From a checkpoint of a small mixture-of-experts model trained on Wikipedia.
Size: vocabulary 8192, 104M parameters.
Training: a variant of Adam for the experts, 1624M tokens, 12174 steps.
Below are experts of layer 8 (counted from 0) of a mixture-of-experts language model. Rows are named router (the router's row for the expert), down (a neuron's output weights, with its number) and show model dimensions 120-159. Each number is 128 + 24 x the weight over its row's rms, rounded and kept within 0 to 255. Numbers have three digits each.
After each expert's rows: a language model's description of what the expert responds to; "comes before" lists some tokens at least twice as common just after its tokens as in all text. This comes from a sample of Wikipedia text that the model never trained on. Tokens count by the router's weight.

# expert 58
router:180140086120097122134138173141131116090127144131151125129128130134142129167131146136150141122091101088118124152118148121
down0:162099102136094136144146120133130125153082153137130118141112093162112130148156160118099147116136187128148136149141141099
down1:101142137134134157114161075134127152153126104105121147103122105122135116142163173145156140130144120125116115123142119127
What it handles: Sports results wording. Words in sports season and match reports, e.g. finished, won, second, first, in play, in succession, home run.
comes before: " the", "2", "1", " place", " a", " round"

# expert 60
router:148139111106120106141142144134144116073090171166154130153133131181164141164161099158167151075100070108112121134142142132
down0:103147167116115154149114102117137134161130185131139133133133129153128165130127116113082104137142155108155102134163116129
down1:157135152165084091108145128096117106113146087092181110121139074096124119127084155143138088165111174119104130145091091140
What it handles: Mid-word pieces and possessives. Suffixes and middle pieces like s and ed inside words (hesitating, intertwined), and possessive or object pronouns such as his, her, them.
comes before: "is", "ed", "s", "ic", "ia", "es"

# expert 63
router:160133104130104102140155149152179075111095155128139142158118119139138142143178097147134141112109129111114139153175161135
down0:131128122130164125106094143108155144153107099136150149081124124111111110164119116100115108132141129139126100124139085168
down1:108119134118152154163135141120157128119096114070136134143119104151121086127129121070124088134118159167105147126155108118
What it handles: Clause-start pronouns. Subject pronouns he, she, it, they, there and commas right before them at clause starts in narrative text.
comes before: " was", ",", " he", " is", " had", " were"

# expert 10
router:154160103111079135150128156171163114128127166123162116128129154190160145158158122162154152108119111074104171140152138159
down0:130102135122146125141104161127119129121106102110138119121119081116129134137104129109143141119131109177146112121070125059
down1:135126167136108125113159135172106149140143094122113137094148138147135094094132134185093175125161128149140185165085120109
What it handles: Infobox spaces, numbers. Spaces, commas and digits after colons in infobox or taxonomy lists and empty table cells, e.g. Clade: Saurischia, Species: 4, see text, ISO 100.
comes before: "1", "2", "0", "3", "4", "5"

# expert 43
router:133167119107080091131124162148123103081090140160124130133116120152156144161151140137156127126106130107144138134161153146
down0:139113108151126148116118131113156120113120118134205124130148138102089142098102119143136090136123116188134105127097107095
down1:136042124108145116114132121175153138123147105142125154115099124123148109103112130128172062155122132112154122106129119107
What it handles: Sports and chart stats. Tokens in sports and music statistics: draft pick with, at number, age, population, plus table cells and separators in stat lines.
comes before: "2", "1", "\n", "|", " He", "3"

# expert 37
router:147164089108120102107149121161143089088094159145141143156116160141165146164129115151168150129098082126097147161133143153
down0:161111145153138114156123097118118153105153151126134121093103097122134133139145100118140132151099174127150106130146097136
down1:141127128137147132137108143126098092089158167122122125158136076128132122144156168185146114104137165125078121179113125107
What it handles: Verb after was/were. Main verbs or words following was/were/is in biographical narration, such as arrested, died, attended, left, appointed, transferred.
comes before: " the", " to", " by", " a", " in", "able"

# expert 14
router:151155111099118125107160131139152123095126151159161127162109158130157137167142116146163123097089088128135151149156151121
down0:141157150160146115150129094080153138180146113151166145146108107108121145119114178107154112060115161205126133134130140074
down1:107141099148072140118128084107136165128106144115169134152110148125158107151128109108118142115128124088118140131179132146
What it handles: Career and education verbs. Career verbs and the prepositions or articles after them in biographies, such as studied, attended, joined the youth academy, majored in.
comes before: " the", " a", " University", " an", " his", " well"

# expert 8
router:152159130114096102148157146120156129100093155136150126154107142120147167164143105142130147101106107137102138164158153141
down0:112126140157157109087144121114175123120110137115091147157097108125126155142121112105152122122115125100156131140133110134
down1:132156145128151128130131129117187118098110136082146178178149120151136130165118099156130140141100124070111172140094159121
What it handles: Time and event prepositions. Articles and prepositions opening time or event phrases in biographies and release histories, such as released on 30 August, within weeks, the next day.
comes before: " ", " the", " first", " year", " end", " same"

# expert 15
router:135153104107076102154141161186140069133105114143142126142098135144150160173181097156165156115126117063134147125144139123
down0:137108114135092133112112126166105132113113099152131118171174128135149117154127114126112159133096146150118115139130115128
down1:141079148120115115095122114160123092135133121128121131132158157114089150158152160140131097118126158115154118118145090135
What it handles: Table and heading markup. Line breaks, wiki table divider rows, pipes, and === heading marks in tables, cast lists and taxonomy infoboxes.
comes before: "\n", "-", "---|---|---|---|", "|", "|---|---|", "|---|---|---|"

# expert 7
router:156168106103084110123121127155158108115087138143127144138117129164163144139107119159161127107079086103101158140144163140
down0:119143087125155130119114140120132138115092126132127140182135091138107111112127115141137137145103108096114150127115145106
down1:121129092114124167146100156126142150179166095123120164161143170115140135128133109113130126164167135108189144161105092118
What it handles: Of after nouns. The word of in fixed phrases like coat of arms, Medal of Honor, Gospel of John, plus spaces before years and section markers.
comes before: " the", "1", "2", " Representatives", " Historic", " arms"

# expert 5
router:142117087120109123136154171183113131096133139115156151146130147124136138151135134123164139125086130081109115144134138118
down0:157121166078103123137129103104135133139127144128153127139112135128165125142156120135101126069142124146124130101141089103
down1:133103107125112132130106121096113141108145081096160110120150126103160128086136145165143109124127115125102142101140157148
What it handles: Sports and band tables. Table cells, pipes and score digits in sports results tables, plus band-role and racing words like bass, guitar, line-up, pole position.
comes before: " |", "1", "2", "0", "3", "|"

# expert 38
router:158148109106122104140146121160138085098109142160129171115124141131137158128191123137134143112100121105090129128162151128
down0:107090109119124112154125129116088123138096149134103125124138133178137155124153146158143164116155138056109143111119115115
down1:136130158136146127155149130153157106104109112119121105108164123097122132113157160164097101116125141102139130110126142120
What it handles: Head nouns of phrases. Nouns and adjectives following the or a possessive in fixed phrases before of or a comma, such as exception, addition, beginning, 3rd place.
comes before: " of", ",", " in", " to", ".", " time"

# expert 4
router:146162130125122087149160156168131103091112133152117156122104134190164153165151126151176142104115121078125148142140144107
down0:105128109139146137142091171117121104144120127116117174136100120138152109138110098149108117088138148151157131167077138125
down1:123157109172137170132146124092151077160111088152158076139135177168123163146088116154138155149123088107139092090126125132
What it handles: Tables, brackets, chart entries. Table pipes, parentheses, quotes and line breaks closing table cells, headings and entries, especially album chart rows, medal tables and footballer loan lists.
comes before: "\n", "-", " =", ")", "|", "born"

# expert 45
router:162146089111116083119133153172136101110104173156170148171141140138162132181187112157149162085133104059110164124123136153
down0:088124147133131157123121116154129120082131083166125128154133073101150151124131125128116103118168104187131176169096118118
down1:124113115097128148080163112112083094164149118100111138126120133153103135127126107103090095149128151112158042140143130110
What it handles: Citation punctuation. Commas, hyphens and digits in bibliographies and ISBNs, such as Liu, B. Wang, ISBN 978-3-7757, with years in parentheses.
comes before: "9", "0", "1", "-", "2", "8"